config.toml
routed_scale = 15.3
init_std_router = 0.0177
n_kv_head = 1
norm = "rmsnorm"
rope_base = 2700.0
init_std_up = 0.0634
lr_head = 0.0141
decay_shape = "linear"
train_tokens = 640600000
Below are experts of layer 17 (counted from 0) of a mixture-of-experts language model. Rows are named router (the router's row for the expert), down (a neuron's output weights, with its number) and show model dimensions 0-127. Each number is 500 + 40 x the weight over its row's rms, rounded and kept within 0 to 999. Numbers have three digits each.
After each expert's rows: "comes before" lists some tokens at least twice as common just after its tokens as in all text. This comes from a sample of Wikipedia text that the model never trained on. Tokens count by the router's weight.

# expert 59
router:567537545546476464493524507501454544543509439468519482466497573490454579519459562568518468443540427455554487487442472516456434490527479459497432454482499486422536516490565487433455472438452524530479446565434531579498463510486526493497497513453469552505458476599479545475428546506491512484460481487456539472495539536514444486578510483460520547570498546461535495559466513507504528487476
down0:559461506520523527579540426499507509525460508552513515552512505545541568491522472464547530477474466502540601525496373528627448489528481482532492521511457479494497536507489526448536437548470494537551540453464566536467506486446516447490488457517556438505420457543471517518561520492571540518496400489498454505546451465556493546547526493497505484483456484493463534472489468522524445480472
comes before: "\n", " The", " He", " In", " It", "S"

# expert 58
router:524594574519480465485534589513491508465445462464549477474524533462456537557488540521525469430551484468551481472465443541535444504486475483504458445464461496413551486475498516445486459456448521500496417564412474506523470544430503568490448570466490527499468484536429531518426581493547484522468504456469564452479517530496436474510549529478520494530509556470564508554515487533512490474479
down0:493537553533511495541520442525473504493529502523489512501515428510533533473452494470480613505532391524452579476527475469550510438458486533445504498517503577484457534473488492526448506498595488522514546544512489510568470499416495521489516423467494498487523517487533421547502532541546462512484585447516405516516546511559505528376475492474543496471441485546488536480534493521575509514459
comes before: ")", "0", "1", "2", "T", "E"

# expert 54
router:553573540553490492478555527507465518543483454492564489464532533459440567500479550524508471454559458435545472504489450500477475509530462488497434453455519442409541511500543417477461466428429541524465422525433523538532491536489511491515478533435475556491492477584448532516426564530539487498453511495444522480464567476480491490531507496504555525538500549444526523610498497490535539481501
down0:441493499503552560469540475539522508559511502571543497445515534460543468553537456472524544506597540548502510519491476554533492447541517491517513452549454541427516518536514491508514439568531484406534472430447460527514508533538556448516481477530528582454519531472514516488487482480493517509570552467446496514474534515461373520518533414543438467518476512504530422497514447431479519476537
comes before: "\n", " The", " In", " It", " He", " This"

# expert 23
router:557540498491489481460523564521462554556406500465492457503489527480477561547481565485510459524515502432583509501464425550476422476574481444481472467435486417409545510493528489435497453487460535525504477542427583514479453517439554526522497538535458537514486475528490542494425513503543468475496488492474509426484509520471445509537566590466557525548453485474531468501503454491494518477533
down0:515485478495510515549491494482487532449511428428600568461529471532484524525488475483542486578527464525497483455505536464527489538436493507552510481477536558555531431473486488550460502502589545502379552527497480467516520458504547483476457588447463558516522479486496484510527535510460485570600496526472496495518497556486461522484479439549438498463405513574510524479532429513451529444519
comes before: " century", "1", "9", "0", "th", "8"

# expert 73
router:589606530522442418486490496499499520536461463488517502505489518436451514560446524561602459515509462429516439501482401545478490471489487506505405474433467432378511509494510459413453502488464512508503466563452554538534490521483547551492481513448477568487496497501476538506456522552530482443500514474447528489494493479446510544512531499533560512527493520454531467544472463491529517487485
down0:345472503457453478543483489434428512489563485589562462600528462462411532491503476501502418461498492484587526482488468482460507512471451473539505477557476464522549454518530497409473507475500500527536519468555437477505499508574496530551516474503489496533514462516551481566466459541511487490518483531476454497528467522450502434446448525485577454501509457524498453473508459449484494523474
comes before: "|", "\n", "-", "=", "==", "==="

# expert 27
router:558573524564464463490532501471461538568430489492551479492521467481406550511504471502528469466537506466518493504413437516445484479489535521567457476523454430476516552545498414440467472442486546492491484514473566534529524554437441470541429542482491512536449463560449517507438540514517500485460522451445562438519568479498439461519510500511534539529496554489587548550468465512498512510470
down0:519510497547496464551528439490573566478451532493522497538483504494583474490539488439505438480531502507410491530463497487490551512475506529457508471526533462510524410449553499552548500495602513420525517511559488489464512472436532468510469557529512515464540482458509581492466550497473443539510500531506491540540602472527504442554442499514445558492541590526541508565502440470572456513457
comes before: "s", " a", " the", " his", " first", " father"

# expert 8
router:566521517490469417476475493484475490527394428448558467508497522487427547559471501545561457466510447456553521517453438533475432505482502517521407456476417465407525516481485501490515496485416547520481449511435547546515506533458526507470476523488524579478476476538451479548420574516505452517444483479486513474493539511448415520511557524493535516560487546481531528504515478506476459506458
down0:442487521443574451509511576546564506535536512467472487513481582537488500522542568538438510479522457473508482410491480527486485507523482450486460468476559486443517543500444501558507586505412497507498515495571491464428455565470446419532460447494487504476512449526475510516537529491498445525439509428533479511530480574433459476546578530495523522513499465532434523516564500554475572480496
comes before: "2", "1", "3", "0", ",", "9"

# expert 34
router:530572599536432494458517495479460457494466482495521468442489561435467548578428540462512499469559482422539487513492428548493441557510503480524465447483443476479548517528525447449449458480480522502449479559449494491525498523430479568458465567484489567527502481516446536534484488540532481492478478497466552439491503515468476455532500489547539507549538510446574551582532447558546473468493
down0:509509481446499478471471509487489496530493597449570485444488495495463461571530557541547533495485468468471495526510507558511488496466549452487487439579565479483526436523444469503489463533546461512483523572503522478552500508497423465452457498496547445557531451494506590464517507509476475553452478408521524513516487553539520519501471528548511501420597556490419481490540468539486543422407
comes before: "s", ",", " and", ".", "ing", " is"

# expert 67
router:546492498548476486451518505480459533518444516486548481481548556458459538491502539544584474460546470459546478523477402560492485520498495454549506452426465395432516559534533460474442492456476539508490490515380472553519474562449470520504450493483487545533473460547473492506475505556529480501440510448491511470480517440428462465541529557522560548568490498497590489507512452519536530463461
down0:508532450471476579497581462510493473501447526522431506496455485492534494563418524537514404560518516509525504479509471457464498526526555459495435488513471448560481510462474522490460481475508476439494486497552422508495532543493573472459537495507490498562504476419480512496489476472522513460502490496526518576459515540561490515507524499569447474527617443497559462584435522460494394564547
comes before: "1", "2", "3", "st", "e", "en"

# expert 50
router:608543521546504493424500510494504469489488484472488454482519531462461496589464545542568456523527449412536470457469466575424483460494470465508455500504488405487543555530490472478449454464495559517498452470420509582503518542474486576479479518450448560458459410505499497511447526564542464466505512487450506494506574462450479460530522488490569511510464560465516486558464508532506513506501
down0:488540498458532488440467534507489564462461517469485468489448525494474410531415524489491468476516472509542444561581469470428509508492467519470468511533539448576468569524412548489513500522527467549493467454459550472505553499537551464491491576461446522493476537446441506442470513574469495519402550541526439583564493538514528495513480527495495522541486433490457511489431476544525471513434
comes before: "\n", "-", "|", "The", "===", "In"

# expert 17
router:584545515560470478470528512536496480513430470513501502506539499435461513505493533551567503513505514412548492475392474528457512540523500466468479454459429432468500548480492469473460518437442554530459514524465528530539478569442450570537444568444493577537451486571414489544507524531510495441456466460491535483459525485500472486539513517508524533538509551440527535597474471505539475482527
down0:476503458515441534497538484540381464471526487473483519481484498489496535503543426470502485517445488527471551539483476433549400555472515465477488504512521535542470441452488542478432505530484536479497513487395524497503430500533498550502498484500402444553493568594498518450506520553563518548515526429490533487510458483472489523505487570485420418500538494495525506487562517456528537548587
comes before: " the", " by", " to", " in", " a", " on"

# expert 105
router:573544538518480459498487490474474551502470478461507476527486540454442527517462500516562422526509463429546447491445453598440471445503477497511473489467476417453536558531524446449418470448471542517464420540399475503512498545485504555482499557452475544492524454507470496527415553539554480478479556474439542494476529481447487526528504513504512499562482537438508471566482426524498528469480
down0:471434444491582508491538492563420438517494532523551549497499502499557416552532486504494563471453513452530505506524618494504506519540538498564461579510445559569480498499483534502462585503492513478483572521492510441446536425571482377489551526506510479448511518479495497442490501443468487496514471464550557507519490498535514504511557491486519551505473504503513505502540491435573542442475
comes before: "-", "\n", "==", "=", "|", "The"

# expert 10
router:526550534485455499479518528503438518518422461458547444447512515450395540539475521529526506411541454445592476506438481545499415533534470527536425473488462448448499484491450455470502470449471552469499447556436550506555467525472518555492453558443418551498490533509483544542463535568511482488458490496469546455500512516462458486531567520471496507533535561478540524532542514518542528480482
down0:414578516520511426503539538463490582471511517543519486571484504477541520518532586461470512430557510483506520431544492498472525499469452455443510506535523519476536509530517413521499542482482536545474550464591514488485478495446443455523517461445530471443546512527518507514488526439470531456422555512505545486425474450466490529480486509440536533492492532525518455589398426517492509442474
comes before: " |", "1", "2", "3", "5", "|"

# expert 40
router:585507515520458423453507477494517478531439440483504492464516499493449519577466524502573502543493495441555463523479391526493511472543443494502468452468440454385509498475549493437459471514461513501443456590440510563516487567446514526486458572497458527477484498558414513480477511567557529502531494524475525483482509507489511486592513475500561544493500516415512529512491456487544495493447
down0:578439521553513481501562489632448490524521521500452525504494498504519566566534484536460478510432492533556536524503456470470544452494494478590488439459516457450508553435539530455443453474559570446524461493446459512515514514414482556437482504567460537505505483482553514520469426488540426525512481457510491525470486490511493449407467525492492505478479508456465472417552493489488515517470
comes before: " |", "|", " (", "|---|---|", "%", "("

# expert 46
router:565537514495481481420471551482450502499445464496494437504495527469499562506474589542555425441484448445503505458458410521499452497482421479519429460447463490388519526469515485478474503468473560486483450528445515533492510531475502580495462525465512567483491445543457497511464563500498468476477526511439586458518519467467493522548567546462513584557477516483563545551505490491489531470484
down0:601594493456491490475538457575517471478480540451442537414493469522477482527464495434473502484534499460562490515436501520504457428549549463632569555538500453502484518530444446460532494534455553555478557524458522530490504484493414492506467522481459488462491507517467539524486502528512464471488493506520591539459490559583554484522505471491485538495522531480531475466504548439531468506433
comes before: "0", "9", "8", "7", "1", "6"

# expert 38
router:609562508511457448460495525546467518533474457479556459493543508467506568492438534500531489508532462495577523471481459505409470558526490459491448464463469497489540554544527459492477506515423518500488409517428555506476468545437484490562433566449476563544479430568440486496498544537545506476494486469510504480492537520461454543498553551525579470536461515448498559579504488511507473470488
down0:432540565469510519530509471553460554512487489503541485432502457573547511469487556481472445491508541507504453544498449485454482488463442454436517564450556543548440539526480479486456468425480460517532549436545442489535484552616530550490440494524458531481556589539490527520529451507455498460479490546504508507508500459507541516592528483547543448459534505464511529544442433477556521514506
comes before: ".", ",", " in", " and", " to", " on"

# expert 41
router:563571525529475441435544503468465496572470492533534502512506494450443532497498528477548495446530485483512457506442395518437429489491459484559461448515452466498504559544496463422461439449489545463496482516393556491515497526449460543492471524526437581545472456595469526507495546486546544491522516443427551470467537460530475500525488496550511530502507552496552536490497418478508522503469
down0:486519508533492489500519510527499460535540506485480479535470427512495488450450503486560441507476421561548465495457473456474501515482444521467467456521539541482491529514518421356506459498529484529417534526543508512509383529563424473483437532489491514530528512471537430570459528436478547478506564477497438468457521522516448470523459515524473464524473533522565460456467432441455488444536
comes before: " of", ".", ",", " and", " in", " are"

# expert 20
router:537553527502439496495513538532442489507400477490549475437502494427411522530478527513524499430515451426578474494446484518510426524569454521550413454512479454459519502469447475479490460446480532489488461565462551520556489528481503576503443582452429538524472544496502540555482538533507487489441477507467563472478498524448490505525561528462503515482555574470525518542551512494563511496477
down1:619555519544513528528535501490501510498474489434528527404512451561426521541478503535548521509479557463500479535410544489505502472507494487504476487479600546457599447508496503514547536487500434569469506471399429456448508517505514529497466466471499486457462467559472477484403473505521530486505564487483469473473552485484546444442497484483489483480463512510535446478560490487496472511398
comes before: " the", " a", " this", " their", " his", " an"

# expert 37
router:568562530526437456483490535503486481570510476507555474438526568490471566543474498545525491522540495450560487528470399544468449494527463446511464486450426493478557556520550483452476483486456475549503454494441535535488462558423521507493400621486435562539486502553485486490525536540532502475501520440498518499467512491464457485544531477492561517526547491469526541575470475521504437482468
down0:578549517442467520608465509460530511449546507550525501465552503461450490512441422436513464462476549600482543506504458482507496487431529508508504506468500543507618456510449511549477467523483495525485473484380513491581500573449483437544450483492478495523514552487458438568477520527502455519470487523476450497466508478568460501552560433507478521468529484483475482503513447483464461497530
comes before: " of", ".", ",", "s", " in", " was"

# expert 89
router:556504512551467491482508494510482514504482466479498473467534499459430503541504545546527508420500470441527445471448478514477429549533489446539433465418451434423544546513478488453467447473470539533476431515460498499534485541429506543496440558436474540553485475533418488561481517551540548513492530429519555461505473507464464453587550529452550548552459526446527552547500498470503489443497
down0:460550558540514551455503505471473506435519479525521596508509461486508474527557481462489551520538559526542439471430559538530498505557521501460543463509572506525544462572502489434431575467505522509441447549550501534516439503477519512511540496392474534514452445537466431526518516462503542422547488522474502494550505566518540506546463531506548525474548459481508485492476520484543613467458
comes before: " the", " a", " Best", " his", " Award", " an"

# expert 63
router:585574498501456491451545542494457517547446488472561425445507484506446564494466547542535502473512424419546471475439474547467445490533461506531424458479480484427531506518489436478485502497454565521473460518446542497478531521487555554492459538489440534479479504555476499528450565532502469494428466488449548476458475530493459462546597483466528542528498517471585544540524470464530491480444
down2:551482569466531476455473570497485546508487509508527560635459487399487585492521465525466460468479556556465514509472411493508469526463535510508564467470502460478515482450469464529471512543532494618474476490558462483514492569422492479559483490537584467445542469537512477493554454471527481557485477461444495483448458521516505476473512501485493540491483513477521431433491453521536458498544
comes before: "\n", " \"", "5", "1", "0", "9"

# expert 35
router:564534527541452448445530503486487556542429471521502528474540529518491529506490557514597467494518445503572467506504445603508451544492471461493474484440467414403540549494561449490442448464464544518513465503435519546493473519435529519509489503527451580549435432513468504515481529548535507496480462431530497481491480484441447468546559509507531481556490538473584501512518491514474498443461
down0:415423551448536504577496478549454519396508535484471517550483485520425518509492519463487453425503488518463579513523446434549556510446510502481545505517500488444461504489427548537541446457504516485479537509472449536538462479493449444517429487492466496535566492497490503489490476484470481556465508521430525481583489487514504600425490461517614467543514499434511470508477473472448503514495
comes before: "1", "2", "3", "aged", "age", "4"